From a checkpoint of a small mixture-of-experts model trained on Wikipedia.
Experts: 96 SwiGLU neurons an expert, a softmax router.
Below are experts of layer 4 (counted from 0) of a mixture-of-experts language model. Rows are named router (the router's row for the expert), gate (a neuron's input weights, with its number), up (a neuron's input weights, with its number), down (a neuron's output weights, with its number) and show model dimensions 0-127. Each number is 128 + 32 x the weight over its row's rms, rounded and kept within 0 to 255.
Before each expert's rows: a language model's description of what the expert responds to; "raises" lists some tokens whose logits its average output raises strongly, later layers aside. This comes from a sample of Wikipedia text that the model never trained on.

# expert 11
Non-Latin script bytes
raises: "ember", "iven", "uki"
router [187 175 128 151 108 184  96 131 179  67  91 132 163 181  88 118  76 187 103 134  99 138 156 148  71 174 122 122 113  80 101 105  82 192 115 196 197 117 153  76 115 128 167 153 119 169 143 104 141 130 115 137 143  90 106 145 117 149 100 127  83 110 185  97 160 160 125 144  88  88 139 131 145  94 153 101 121 127 121 164  96 166 151 137 113 129 132 193 111 130 172 130 123 140 101 149 119 138 126 123  96  82 170  83 105 178 106 112 115 167 148 171 143  89 111 168 152 190 111 113 117 117 171 107 165 141 179  77]
gate1 [177 181 124 128 108  68 192 181 135  92 157 196 127  80 158 122 104 146 160 125 101 114 158 149  89 163 103 143 139 111  78 122 171 120  84 148 104  54  66 135 123 116 137 134 117 108  93 170 128 135 130  91 125 153  65 146 156 158 101 170 100 104 154  64 138 192 116 127 103 153 153  95 188 137 162  73 116 108 147 191 137 140 104  91 129 141 154  83 112 124 177 165 171 109 141  78 118 119 114 101 133 103 136 104 148 116 177 132 144 120 120 104  83  96 107 108 144 161 142  96 144 144 141 176 152 103 133  34]
up1 [115 168 164  80 146 144 141 150 101 141  96 174 131 189 170 182 130 150 143  80 108  99 134  63 139  57 154 126 104 101 143 167 119 120 107 159 113  92 117  44 187 169 128  96  98 148 144  69 145 134 115 167  77 155 148  98 152 132 133 179 100 118 120 143 162 175 184 130 140 113 130 140  96 130 133 193 179 130 186 148 157 172 145 209  94 166 155  96 127 145  93 121 199 144 118  96 127 115 138  81 141 161 102 109 123 179 143 147 101  95 121 119 180 114 166 148 145 167  86 137 132 135 111 134 174 134 144 122]
down1 [147 118 118  91  94 150 120 108  80 144 169 145 122 131 174  95 123 100  98 112 159 170  56  92 109  69 115 105  81  87 108 137 180 116 167 161 137 150  69 177 126 168  40 131 130 142 160 107 181 129 157 159 156 186 121 126  80 105 146 122 132 180 121 122 119 119  88 118 183 123 135 138 109 150 117 110 130  78 107 137 115 135  92 169 176 118 105 130 110 137 140 129 131 117 178 187 150 141 106 164 201 100  58 187 120 191 150  75 140 154 131 103  91 131  73 179 114  88  94 128 117 108 156 102  95 137 152 122]
gate2 [136 109  92 145 116 150 137  81 168 116  71 173 121 102  97 169 137 124 138 100 108  67  73 136 136 102 147 160 123 196  98 115 119  96 105 106 122 118 171 124 154  84 134 101 131 181 103 153 155 111 109 179 111  80 129 234 183  84 106 117 139 109  95  61  80  87 147 174 130 145 116 156 129 132  77 122  92 193 146 133 114 117 105 100 138 109 122 141 108  94 132 121  51 159 162 176 158 114 135 173 115 126  96 122  80 144 117 155  97 120 158 106 115 171 134 192 129 174 152 162 191 163 114 129  93  92 135 126]
up2 [147 124 177 147 148 139  89 206  94 120 198 159 132 178 166 102 104 164 102 177 138 148 174 143 141  54  95 150 145 145  88 193 149 120  90 151 121 117  98 173 116 151  95 183 144 132 179 120 126  67  86  98  96 132  79  99 104 152 155 117 113  93 112  99 133 114 111  89 188 164 143 109 155 126 143 106 102 130 122 130 210 190 234 156 100 146 158 112 129  93 176 122 146 116  96  95 123  99 140 139 166 110 124 131 101 161  96 169 103 126 152  89 143  95 122 129 104 145 145 121  76 149 147 144 108 115 123 148]
down2 [134 116 170  97 139  82 107 114 152 158 139 130 135 117  84 116 134  85 159 168 102 142  70 119 110 149 166 148  84  94 178 129 131 140 148 127  59 178  82  72 106 180 168 126 101 105 123 139 139 125 175  83 163 131 117  94 130  90  88  74 128 148 102 108 149 150  78 102 175 168 168  94 156 202 165 112 138 131 115  91 173 163 140 113 119 126 161 146 105 127  85 182  99 162 123 136 137 109 118 112 186 173 137  86 106 136 153  79  87 184 193 122  86 166 142 102 146 129 133 118  66  91 130 165 189 110 160  94]
gate3 [170 127 151 110 157  97 136 141  91  69  63  89 128 164 178 121 186 123 109 119 131 134 130 176  94  61 140 133 120 167  74  78 116 160  82  91 181 185 138 147 145  84 150 136 168  53 121 136  82 126 115 141 162 127 137 116 102 152 138 109  69 137 180 145  80 105 127 169 157 141  39  68 100 175 115 159 160 112 113 127 160  82 133  97  67  96 143  89 134 133 125 115 134 158 155 125 113  67 184 109  97 155 139  90 113  70  91 124 128 146 166 145 103 122 151 109 125 141 101 131 106  99 129 156 111 150 139 161]
up3 [ 82 199 186 122 129 123 153 118 116 145 114 108 152 126 161  94 148 168  89  80 173 128 130 145 100 109 166 163 137 128 115 110  85 166  95 110 147 162 112 138  90 170 182 107 165  31  72  64  89 157 102 105 128 169 160 134 120 127 103 146 115 137 139 116 119 144 100 158 150  95  71  94  72 119 145 107 204 127 109  98  87  99 129 131 162  92 116 115 123 124 138 144 153 157 119 127 131  65 186 114  97 138 120 133 189  81 123 112 180 176 137 162 118  97 147 110 173 140 109 120  67  95  71 139 124 190 105 144]
down3 [194 137  75 103  85 169  93 127 116 132 176 115 150 141 120 121 173  91 179 164  85 141  94 116 123 147 127 159 150 180 128  86 148  98 107  62 118 125 150 115 144 105 109 149  90 183 123 101 145 144 107 186  76 128  80 155  90 122  55  92 125  86 130 122 137 146 170 122 139 108 127 117 106 103 163 124 156 117 110 197 183 150  98 156  51 142 177 168 107 125  77 115 150 111 160 103 110 174 139 138  96 121 144 135 134 152 171 138  98 152  45  67 148 144 119 112 127 163 137  45 111 164 136  78 133 121 117 138]
gate4 [ 68 119 161 136 123 101 147 158 154  97 112  85  81 124  91 128  56  94 147  99  96 164  74 104 172  80 159 118  90 134 136 116 101  97 196 130 150 136 153 191  56 106 114 121 142 105 132  90 145  76 123  91 175 126 130 126 114 133  96 156 173 136 152 123 136 101 120 177 109 171 105 119  90 104 152 125 185  68  69  60 143 139 124 106  63 148 119 154 115 109 155 135 103 143  90 102 117 138 176  77 113 128 149 160  60  97 168  97 107 120 138  73 124  91  95  76  94  76 132 156 114 120 115  88 142 103 136 111]
up4 [ 77 140 169 149 104  70 138  95 165 125  85 133  77 147 103 151 122  95 136 141 114 177 165 148 126 126 158 148 175 124 177 139  75  83 166 143 165 157 137 129 118  64  97 138 160 132 155  98 192 172  89 166 178 133 135  76 116 126 122  77 146 144 177 110 110 112  99  96  75 142 211  69 139 176 110 165 110 105 126  93 143 118  98 105 108 135 132 141 156 110 151 177 107 115 104 141 141 108 183 151 132 116 120 209 115 161 152  68 133 144 129 130 166 140 167  97 100 180 141 112  81 174 114  64  91 113 138 116]
down4 [156 117 130 113 132 124 163 135 166 166  85 113  97 108  94  37 119 102 138 156  92 121 137 121 142  72 107  65 149 138 155 152 106 155 173 120 184  62  97  96 108 188 144  90 195 127  67  48 109 131 133  91 144 163  68  67 121  56 219 127 123 177 126 157 114  79  97 112 126 148 147 159  94 117  86 125 105 152 153 140  81 143 158 139 107  72 121 127 153 142 137 133 143 116 138 108 163 161 159  98 110 124 138 108 142 108 148 166 118  76 171 137 119 148 167 147 143 145 132 145  84 173 133 138 105 111 110 122]
gate5 [ 93 159 114 129 171 124 171 124 184 128 163  96 115 120 158 111  53 118 116 162 157 120  80 127 141 216 123 144 188 127 112 144 116  94 109 130 124 165  99 121 131 116 125  96 148 101 174 120 144 126 118 112 129 100  75 128 123 211 115 160  83 144 155  87 186 133 102 136  86 173  84 104 171  87 133 127  98 129  80 135 202 153 129 175 108 129 141  67  87 119 140 147 104 125  97 138  97 125  84 116 129 138  94  78 122 191 186 131  99 100  79 150 182  99 156  74 182 148 170 172 173 104 119 154 137 139 126 120]
up5 [127  85 123 121 120 121 163 141  41 156  89 106 139 156 161 127 159 123 130 126 105  86 145 132 119  40 157 139  47 123 130 160 167 142 135  80 134 110 143  89 136  95 156 164 184 130  77 161 126  84 112 161 137 161 126 147 155  79 145  77 169 109 116 158 135 147 106  73 119  89 217 128 114 120 129 133 134 145 185 115 118 197 124 173 133  95  99 127 131 101 126  39 104 113 175 120 107  82 151 111 146 161 143 123 135 114 135  99 122 125 205 122 116 134 183 142  55 121 118 129 112 135 168 164 160 136 166 109]
down5 [163 148 149 168 153 153 121 107  91 135 150 138 121 162 127 141  67 144  93 123 133  87 111 170 192 131  36 109  99 162 127  83 160 157 215 104 143 101 103 126 168 184 155 155 109 124 134 143  35 114  36 178  44 116 141 142 186 114  93 152 174 119 142 103 129 114 146 132 176 104 131 149 131 124 176 164 139 124 124 101 116 124 110 135 128 107  60 137 113 134 129 133 118 114 180  92 109  63 113 141 169 158 126 123 133 157 110  80 136 143 136  62 129 123 125 146 128 139 177 143 116 140 160 114  89 143 167 119]
gate6 [151 133 158 216 158  86 168 128 142  96 109  96 147 100 159 129 104 159  82 194 116 137 157 114  99 137 164 140 130 114 156 144 118 125 140 141 122  99 136  85  74 134 112 119 153 151 104 124 106 152 134 145 159  90 183 143 142 100 187 103 105 118 126 129 131 120 168 158 116  96 140 158  67 111 101  81 135 110 119 141 119  81 128  46 174 170 187 190 168 148 129 129 170 119 157 135 113 107  52 109 165 147 160 102 124 107 135 155 187  89  84 158 100  88 198 139 141 113 128 182  99 196 156 156 177 174 132 109]
up6 [133 142 162 100 115 147 121 163 133 186 147  93 145  62  99 205 135 129 115 174 115 139 112  95 100  95 132  87 139 146 142  73 139 189 166  97  89 100 112 135  99 130 174 154 159 127 111 120 130 135 142 124 164  62 174  85 180 119 125 150 117  82 136 109 205 102 161  97 159 101 172 178 127  73 131 122 131 120 125 115  46 137 139  59 128 135 154  91 145 179 151 110  92 159 186  95 101 134  87  88 132 154 125 109 116 116 128 124 144 175 142 134 199 121 184 100 141 150 137  77 116 108 134 175 178 148  97 108]
down6 [ 87 156 166  60 163  90 203 175 174  79 130  97 129 143  91 167  79  87  92 101 143 119 127 155 157  93 140  89 111 160 128 104 106 151 114 156 123 114 190 148  85  64 148  65 102 104 176 135  89 126 169 100 146 112 103 193 132 165 103 127 105  78 174  72 104 125  87 158 127 160  97  96 109 172 153 115 141 142 162 138 179 124 109 169 110  98 139 121 168 107 151 109 103 140 102  84 165  90 144 154 109 118 120  77 167 115 124 140  84 168 149  76 142 110 160 139 110  86 112 150 120 108 140  74 148  84 141 100]
gate7 [121 130 154  74 148 161 144  68 134 155 103  76 104 175  85  68  92 120 136  86 116 180 107 134 158 127 134 118 133 127 140 148 132 163 127 143 117 137 153 168 178 109 101 178 136 202 142 145 198 142 138 135 130 150 110  83 159 130 138  52  73 138 111 132 129  60 108 101 129 158 147 222 128 125 149 137 119 105 139  98 161  76 151 152 174 109 176  69 141 131 161 156  92 126 129 128 119 153 111 147 132 139 151 203 173  92 147 127  86 172 131 172 126 102 197 136 114  73 161 109 143 182  93 115  98 133 116 126]
up7 [103 113 115 123  64  92 109  86  93 152 149 133 140 110 100 162 179  87 129  90 138  93 121  83  89  87 168 102 143 148 158 127 149  93 115  77 143 130 199 112 147 131 192 104 140 133 126  80  85 167  95  80  63 138 147 136  95 150  71 135 101 124 151 138  57 169 174 119 117  84  87  96 146  89 114 146 190  93 133 109 106 140  97 100 130 182 135  93 103 137  77 123 153  92 165 117  83 137 145 141 142 190 127 120 101 140 126  91 119 163  82 101 120  89  75 126 152 175 143 169 130 153 137 172 165  68 121 169]
down7 [ 88 108 117  61 152 188 123 131 104 158 113 140  95 115 107  69 155 109 102  85 106  85 152  91 127 170 155 140 102 114 226 170 188 153 107  90 158  80 102 108 157  77  96 214  79 149 109 137 116 160 125 133 110 133 125  97  90 126  99 139  95 138  93 126 125 132  91 126 143 109  73 117 109  97 141 118 140 121 111  75 156 100 134 126 121 185 136 112  60 144 140 166 192 132 139 113 150 187 122 139 154 105 133 127 127 131 158  85  84  66  78  98 128  96 150 107 129  96 125 124 141 139  83 130 136 144 170 209]
gate8 [150 140 122  95 129 138 143  75 136 136 197 117  81 136  96 152 122 151 153  62 136  88 107 132 113 131 161 125  83 112 157  95 157 135 165 175 163 128  41 149 132 111 134  67 135 128 111 127  95 114 135 138  79 134 148  99  97 103 162 165  93 115 147 198 195 127 144 154 137 126 233 175 109  71 135 152 149  93 121 140 107 197  90  88 161 107 111 114 143 131 110 147 115 151 168 180  73 105 163 116 117 128 151 112  67 154 144 125 121 147  99 133 135 132 161  94 125 102 195  93  59  94 130 157 138 166 145 135]
up8 [141 156 187 135  68  92 156 108  71 151 134 128 114 132 134  74 136 135 146 106 161  65 134 111 157 147 149 127 152  69 185 143 151 124 147 171 173  85  60 171 142  77  98 132 144 167 147 104 102 129 127 101 124 102 110 114 123 146 130 118 121  76 230 161 173 162 169 120 151 107 178 197 126  61  76 117 145  86 134 142 132 179 118 158 174 146 100 105 145 166 123 149 117 159 149 141 101  85 131 122  94 128 156 134 106 139 119 116 100 111 150 172  71 145 190  94 107  69 160 163 148 120 176 156 129 131 117 125]
down8 [115 108 149 121 114  85 179 159 139  94 109 128  94 128 128 160 143 107 114 103 104 128 129 125 126 116 123 172 115  97  83 126 121  85 129 135 160 106 139 138 156 105 122 147 127 199 139 168 114  70 150  71 198 122 165 130 158 123 140 178 140  55  77  69  77 114 132  85 112 185  99  66 159 202 163 120 155 138 116  99  98  78 147  91 136 113 140 131 159 141  84 121  84 129  87 197 198 167  90 183 153 103  83 121 123 144 125 149 151 143 109  99 123 139 123 148 151 131  83 143 103 188 107 130 174  65 138 170]
gate9 [ 44  89 113 142 135  98 124 112 154 132 142 153 125 146 130 124 110 165  97 157 171 116 135 156 142 138 127 119 170 126 178 113  88 123 128 142 188 131 118 161 215 128 140 132 129  97  88 141 155 117 108 178 135 121 122 117 197 190 119  84  71 179 163 171 126 141 131 112 156 152 134 187 150 162 100 157 109 129 136  90 118 137  91 101  83 161 116 130 128 193 145  62 154  93  86 132 162 141  83 249 109 150 130  83 166  90 132 139 139  99 142 168  92  75 109 110 149 160 138 109  92 151 115  97 148 155  91 132]
up9 [134 141 149 122 174 204 137 160 108 145 164 134 157 127  91 147 112  82 138 177 109 126 145 182  93 157  98 123 113 107 103 122 148 143 155 126 128  88 138 135 150 120 135 163 125 137  89 187  83 143  78 117 142 143 101 175 117 122 159 159 160 131 125  98 159 156 114  95 135 110 114 197  95 156 152 179  72 151 105 155  62 105 112 162 176 208 134 117 105  90 145 151  73 170 133 138 102  95  90  73  74 112 185 143 136 126 184 142 149 104 101 110 175 105 145  77 130 104 152  76  72  79 129 155  69  76 110 129]
down9 [ 82 175 104 172 126 102  97 164 107 121 135 133 121 121 120 167 134 142  93 144 180  82 135 122  90 161 123 178  77 139 116  98 133  77 116  99 176 152 113 111 157 112 140 124 147 156  66 121  83 138 106 187 167 143 164 178 173 144 157 128 119 144 129 118 121 189  74 189  82 136 108 134 125 110 166 107  90 103  66 113 128 108 137 102 101 168 232  77 118 154 175 133 141 130  97  52 203 164 178 156 155 119 111 102 114 126 159 107 156 133 114 107  81 111 127 163 134  74 168 103 132 140  92 130 131 142 165 131]
gate10 [166 138 133 167 190 113 173 182 132 135 118 160 141 135 120  95 137  66  98  89  87 132 172  59 142 122 147 172 137 133  95 171 149 127 121 172 107 177  94 166 167 111 103 175 101 107 101 175 110 131 183 115 149 193  96 145  93 132 101  80 128 116  94 183 127 125 161 166 159  67  97 139  96 120  70 136 108 196  96 154 111  82 149 100 137 153 177 135 160 107 119 160 114 129  46 127 129  98 121 106 120  68 148  88 135 146 130 108 146 101 124 116 170 113 165 119 147 173  77  88 135 114  86 106 168 117 163 151]
up10 [106 148 167 114  98  59 138  70  84 115 177 125 105 119 122 153 140 117 140 195 154  99 155 100 134 143 138 114  68 112 117 163 129 120 129  84 152 133 134 117 109 133 111 170 142 119 132  76 133 105 125 134 136 173 170 150 180  96 101 123 165 162 100 127 146  97 113 129 140 192  93 114 140 162 133  87 228 102 129 165 116 124  30  83 141 122  83  82 156 150 191 124 153  73 133 119 133 137 119 174 128 135 169 117 102 140 120 155 117 105 104 177 131 154 117 145 141 121 165 180  62 163  68 198 119 155 155  91]
down10 [126 105 174 113 128 116 221 109 209  98 132 118  93 138 189 152 125 107 105 151 110 130 160 155 181 108 111 136  77 141  95 150 130 138 171  97 100 143 141 166 132  82  98 129 125  73 179 188 122 142 133 105 152 141  71 160  78 164 145 144 130 138 166 112 111 165 141 138 113  81 131 166 126  95 131 156 145 169 178 111 129 169 103 112 153 149 151 202 124 126 146 116 193 137 140 112 160 126 115 198 139 141 152 151 166 134 141 146 166 153 114 125 126 118 211  62 108  83 117 176 147 187 167  90 178 123 130 128]
gate11 [111 109  95 163 131 103 162 131 148 129 149 104 138  83 149 159 212 147 112 177  55  85 171 110 133 161 139 134  86 156 127 109 180 122 118 153  75 143  66  77 196 130  83 127 114 109 110 108 132  97 134 156 158  77  89 105 128 126 127  87 159 202  88 132 171 164 102  93 138 158  87 125 138 162  99 132 156 129 105 137 200 129 164  81 129 133 133 124 201 107 109 114 141 147 136 144 163 147 109 163  93  94 139 139 142 166 172 170 107 164  41 120 109 161 140 179 100 127 145 137 148  87 123 110 158  98  81 151]
up11 [133 121 144  88 185 155  77 127 110 140 132 116  90 162 145 155 106 201 132 140 136 174 106 131 140 131  98 132 175 144  91 176  68 144 125 114 164 157 175 138  92 167  85 117 140 166 116 149 138 139  77 115 111 166 180  91 159 124 131 190  81  81 118  93 118 111  52 178 150 101 143 126 126  94 128 156 119 102 132 110  85 107  92 154  60 103 169  93  58 135 121 106 111 131 170  80 102 202 107  77 124 144 142 123 169 109  90 110 140  83 197 102 119  99 142 104 116 137 124 182  71 131 129 139  95 151 166 122]
down11 [117  77  98 139 107 124 105 110 230 181 179  86  70 114 109  90 109 108 124  41 136 101 166 137 120 163  99 177 120  84 136 120 181 149 154 151 138 122 102 129 119 143  97 107 131 108 149 149 142 128 134 128 123 136 133  82 116 154 136 152 178 117 169 102  99 137 123 153  90  49 172  97 142 154 167 110 115 149 104 161 171  81  61 106 121  56 179 108  78 162 143  93 156 109 118 124 113 160  69 114  94 126  99 124 132 108 125 120 126 168 107 105  79 152 119 144 137 151 106 136 142  87 155 107 217 116 177 132]
gate12 [117 143 154  86 151 124 182  88 154 126 154 106  94 120 152 104  56 131 137  85 139 114 146 191  93 107 230 166 163 123 133 203 143 120 164  70 134  91 162 164 143 121 121 154 135 106 145 131 131 113 105 160 130 136  93 109 107 142  81 151 140 149 131 118 107 124 133  98 145 178 125 106  96  95 113 142 157 193  90 174  81 112 117 151 116  97  74 122 106 157 105 119 138 142 156 106 100 173 138 177 119  69 114 108 168 170 134 185 108 204 116 146 159 135 177 121 102  61  95 137  82 160 140  60 162 147 125 117]
up12 [150 121  86 139 131 163 109 101 137 147 129 108 162 132 142 126 182 115 120 176 114 149 100  72 135 151  41 119 135  97  92 133 108 174  56  98  86 172 118 136 134 103  93 129 131 159 146 119 137 165 148 130  48  71 161 138 142 128 184 117 115 143 131 156 109 145 165 112 115 113 108 188 123 145 175 170 152 103 189  69 150 139 103  75 104 171 114 104 120 117 133 204 118  73 117  84 136  61 136 124 156 172 142 137 139 125 178  82 137 115  75 123  47 129 123 180 142 107 129  96 167 152 119 143 136 119 174 169]
down12 [ 55  94 115  88 138 110 117  85 139 132 130 117  86 119  87 155 162 141 154  99 132  82 139 128 143 149 172 192 137 169 104 174 145 171 162 177 160 171 126 164 130 138 122 143 115 107 140 127 111 158  84 138 102 145 101 150 129 148  77 117 138 155 138 149  98 161  97 113 167 133  65 111 110  98 189 162 141 150 149 135 137  94 158 166 166  94  84 117 147  95  98 104 107 139 187 117 106 166 134 173 166 117 156 136 140 161 158  44 111  55 126 167 204 178 155 104 160 112 145  62 154 147  67 154 143 150  98  87]
gate13 [158 102 149 109  98 138 117 123  93 146 113 189 157 130 137 102 111  64 173  89 114 151 142 140 137 123 118 147 174  27 170 117 102 121 118 126 146 131 138 148 134 129 151 128 137 201 144 152 101  95 150  82 146 124  99 158 128 150 144 159 147 162  66 129  98  79  77 168 186 159 109 102 146 156 136  74 107 103 123 186 137 114  73  97 200  78 135 120 164 128  83 173 144 118 136 124 142 152  90 157 154 113 150  62  74  82 141 130  94 196 113  82 120 124 108 148 185 148 137 147  79 170 103 147 157 151 146 165]
up13 [ 99 138 152 152 145 121 151 137 104  65 158 152 168 135  94  85 114 113 117 115 122 115 159 133 183 125 105 197 149  76 122 114 108 141 125  48 151 152 121 144 145 153 180  71 136 154 127 147 139 122 119 150 182 117 125  89 163 161 150 119 158 155  82 100 166 110 132  44 102 123 111 165 130 173 154 121  88 137 185 162 134  78 128  91 140 159 171 133 110 113  61 103 155 138 166  92 101  86 113 168 132 175 108 153  79 143  92 100 143 132 142 144 162 120  88 167 149 166 189 121  90 159 125 103 210  88  87 180]
down13 [171 116  90 107  99 124 116 144 161 114 136 124 131 139 123 114 136 108 112 177 123 152 138 140 112 109 114  48 109 176 129 155 149 185 131 124  98 130  67 108  89 125 166 140 117 109  95 102 178 144 135  81 112 109 171 102 191 220 119 134 139  87 142 143 134  78 125 158 105  83 151  80 107 165 136 142 187  89  82 186 145 170 153 123 142  85  97 117 177 109 169 154 140  86 152 135 100 193 141 101 141 137 104 153 162 170 128 171 124 161 125  94 142  76  81  99 131 236 127  86 147  85 107 127 122 129 150 104]
gate14 [145 104 108 145  84 101 146  90 116 163 133  47 130 118 161 116 148 104 140 135 137  93 134 208 109 110 197 145  90 132  90 164 161  54 121 126 125 108 148 153 121 166 116 134 150  91 135 116 114 132 197  82 132 141 160 172 146  98 135 176 122 132 125 119  82 111 101 181 127 151 180 148 182 149 161 100 154  95 169 130 119 127  94 102 152 153 126 169  77  76 156 128 122 115  69  84 108 131 122 202  89 129 125 142  89 125 103 124  63  78 133 108 101  86 150 142 130 111 128 142 123  72  58 212 116 152 134 116]
up14 [ 97 145 106 168 122 152 120 131 140 152 133 161 159 135  66  91 142 176 124  63 178 123 150 182 168 139  87 111 121 167 154  99 160 158 166 147 132 144 118  59 120 152 158 138 116 138 150 126 108 135 156 126 107 184 185 235 101 118 167 161 106 112  89 146  90 103 107 155 133 132 130 125 158  92 125 131 131 138 170  90 139  84  98  87 164 100 129 101 130 114 133  95  76  82 151  88  84 175 110 177 163 143 132 192 108 124  99  23 122 160 109 103 138 130 117 183 162 125 106 120  74 131  94 135 140 161 107 104]
down14 [150 179 112 124 157  98 147 127  75 122 107 140 120  72 169 140 104  90 123 125 140 218 115  94 144 171 152 129 160  93  44 130  60  91 136 138  94 131 117 129 128 178 145 130 196  84 114  84 108 121 119 131 103  78 129 100  97 151 145  97 175 148 190 140 172 111 157 187 118  85 124 115 156 113 160 135 138 152 105 118 163 168 151 161 150 107 131  98 109 120 133  69 143 134  87 128 116 151 120  95 154 147 112 118  62  56 170 149 164 152 111  91 158 184 111 130  92 136 194 107 133 154 158 123  58 153 136 152]
gate15 [173 114 142 112  93 130 108 105  92 147 101 157 165 151  64  67 127 101 118 151 177 145 131 141 125 141 211 108 143  63 116 191  63 133 111 179 167 111 125 118 106 113  89 133 142 131 107 196 109 135  53 201 141 144  64 173 141 112 143  99 164 148  97 132 173 107 125  93 150 113 157 156 117 191 100 114 171 132 110 165 134 125 162 132 178 122 135 106 126 131 102 141 167  89 162 141 158 141 135 113 147 140 157 126  89  86 129  96  67  16 128 134 116 126  92 147 115 163 156 138 112 137 160 131 153 160 139 131]
up15 [112  75 119  87  77 163 183  98 177 100 172  90 156  85 169 108 151 183 114 130 116 124 159 100 117 124  77  77  96 137  76  98 174 135  94 112 124 115 126  94 121 122 101 116 182 123  90 158 178 181 116 139  77 187 202 154 106 159 147 169  93 143 114 145  83  79 121 134 105 137  99  99 109 106 113 128 128 195 148  77 155 116  92 131  69 136 133 148 161 136 128 145 119 112  99 106 183 156 165 125 139 134 166  92 169 203 133  76 106 131 131 146  93 127 156 115  98 145 150 178 150 147 161 149 171 141 108 178]
down15 [ 80 166  87 169 127 167 145 171 117 125 118 172  96 154 163 141 147 125 155  85 155 125  42 144 132 119 144 130 124 102 123 119  96  93 105 153 151 134  86 141 126 198 110  82 106  92 146 111  88 134 146 102 144 146 128 118 152 115 154 149 152  89 122  86 142 144  41 177 109 106  85 141 134 143  50  64 141  82 129 120 130 146 125 123 118 138  62 108 133 128  92 180 126 189 110 169 134 123  89 142  85 176  83 197 177 135  93 180 123 183  87 170 102 123 111 140 117 112 101 146 113 138  73 105 117 183 146 161]
gate16 [121 121 121 119  90 148 117 176  93 175 186  97 176 121  90  91  81 157 108 116  90 166 110 159  81 149 110  78 124 179 156  88 152 114 115 164  90 154 182 142  97  87 136 127 131 176  91 130 111 179 128 130 160 133  71 120 108 166 127  60  95 169 206 117 171  55 165 155  80 160 125 141 154 113 182 108  93  97 110  87 130 121  98 211 116 158 112 110  94 133 101 140 111 172 178 135 115 146 133  92 124 152 163 114 116 118  94  67 124 122 164 102  95 143 139 104 107 133 149 166  94 146 100 159  96 152 160 140]
up16 [147 135 161 124 129  95 102 100  94 109 190 131 124  80  95 114  86  89 140 171  98  99 150  83 187 101  74 119 175 121 106  49 157 163 129 128 127 100 110 169 114 119 154 101 150 148 157 144 142 189 145 101 183 193 156 122 143 162 117 147  96 164 224 166 105 162 119 103 120 109 120 170 139  91 186  76  71 132  50 139 129 140 133 131 186  83 171 116 118 112 143 114 121 147 138 161 137 139 178 154 131 119 178  85 146 132 106 134 125 126  88  78 102  91 135 176  98 100 117 161 113 143 140 152  93 147 162 153]
down16 [125 108 141  90 138 106 155 165 129 149  96 136 149  92 127 110 101 164 155 127 101 144 166 123 118 120  88  91 114 106 153  84 122 130  70 244 149  95  98 122 140 115 145 120 147 131 152 150 126 144 110 185 102 133 110 136 153 125  96 134 163 137  92  55 159 146 161 122 129 140  45 126 102 155 108 112  85 101 107 133 141 123 107 119  76 168 138 117 162 140 157  36 111 108  81 145 107  81 123 113 143 115 159 136 122  93  76 152 139 199 114 171 149  82 124 130  80 133  88 134 116 178  88  67 114  45 190 114]
gate17 [141 112  93 130 152 154 138 169 115 135 135 127 140 125 143 174 123 120 128 115 103  88 165 167 173 133 131 115 117  94 165  78  59 153 132 147 242 115 138 180  98 117 143  42 132 120  96 113 143 146 190  78 183  74 157 144  71 135 145 134  99  76 111 136 113 142 100  87 128 158 165 160 139  86  70 121 102  77 146 130 151 116 148 117 135 126 109 160  61 123 191 133 115 134 169 110  92 153 145  72 102 154 177 138 137 122 140 146 111  91 119 146 120 118 109 149  88  86 161 180 203 125 159 134 101 140  99 156]
up17 [134 123 125 180 169 147  97 154 148 140 147 165 148 106  57 157 120 125 139 145 100 103 162 121 141 103 126  84 126 130 118  68  86 176 144 157 108 142 154 135 110 180 142 135 144 144 151  77 168 138 183 137 161  64 138 112  76 164 130 155 136 129  47 105  79 182  73 107 181 111 144 137 173 119 105 124  96  83 124 190 111 114 173 124  75 167 101  90  95 153 130 185 166  93  93  99 182 135 101  83 150 180 127 128  97 121 110 100 114 126 111 177  87  93 160 113 140 165 138  85 127 165 102  95 192 140 104 120]
down17 [170 203 141 111 102 157 148 183  94 169  90 121 163 136 160 156 150 163  99 132  63 166 110 139 128 143 101 177 144 156 125 197 100 179  98 152 127 137 148 155 209  98 125 111  84 159 130 178  93 108  84  97  98 176 109 146 114  88  84 137 197 116 112 113 131 175 130 139  72 103 155 121  81 107  95 111  56 154 129 153 125  57 137 110 169 114 137  77 118  80 145 132 138 107 196 114 115 146 114 140 169 149 132 102 151 108 136 106 136 109 160 138 139 112 159 151 117 154 137 133  99 110 138 183  49 113 138 136]
gate18 [ 40 131  94 118  98  71 121 140 159 111  62  84 113 151 150 163 135 104  97 149 163 168 151  99 134 116 100 140 109 180 154 151 164 124 137  77 138  82 143 137 153 126  87 134 122 125  74 133 140 120 106 148 143  77 120  59 111 234 107 133 115  80 150 131 187 105 179 178  84  78 102 100 155 168 142 129 121 124 112  73 103 169 120 143 154  78  96 137  94 140 159 158 119 141 150 164 159 129 109 142  86 146 145 122 160  73 121 132 139 117 136 188  89 146 115  80 189 134  91  92 125 166 150 134 100  83 111 128]
up18 [ 88  81 189 147 129  91 119  72 176  80 109 145 150 154 181 137 149 123 190 222 119 144 125 141 156 171 111 143 122 173 158 130 156 142 153 122 163  80 125 124 154 103 145 134 162 139 109 122 117  71 140 117 103  82 142 156  96 171 150  92  87  91 132 111 139 146 136 155 108 111  77 116 156 150 148 130 118 155 155  67 113 157 144 135 140 138 117  62  85 176 132 168 115 155 149 130 129 121  78  99  91 173 105 140 133 128 162 184 174 176 179  74  82 126 122 110  76 112 106  33  99 113 152 149  86 144 134 123]
down18 [107 103 146  98 180 120 132 171 130 141 255 127 133  54 169 170 123  91 173 140 134 131 119 141 184 160 174 175 155 122  94  74 134 104 116  70 122 187  89  97 131  90  98 132 112 146 117 130 101 141 116 126  97 114 136 118 164 140 126 130 190 149 154 101 105 153 126  76 162 177 141 130 117 133 160 151 139 223 124 145  87 128 111 132 149 113  91 134 170  64 169 100 151 140 139 102 153  86 102 115 155  94  95 148  98 113  89 136  89  96 185 118  92  96 159 153 141 110 144 126 143  86 133 128 177 166 123 103]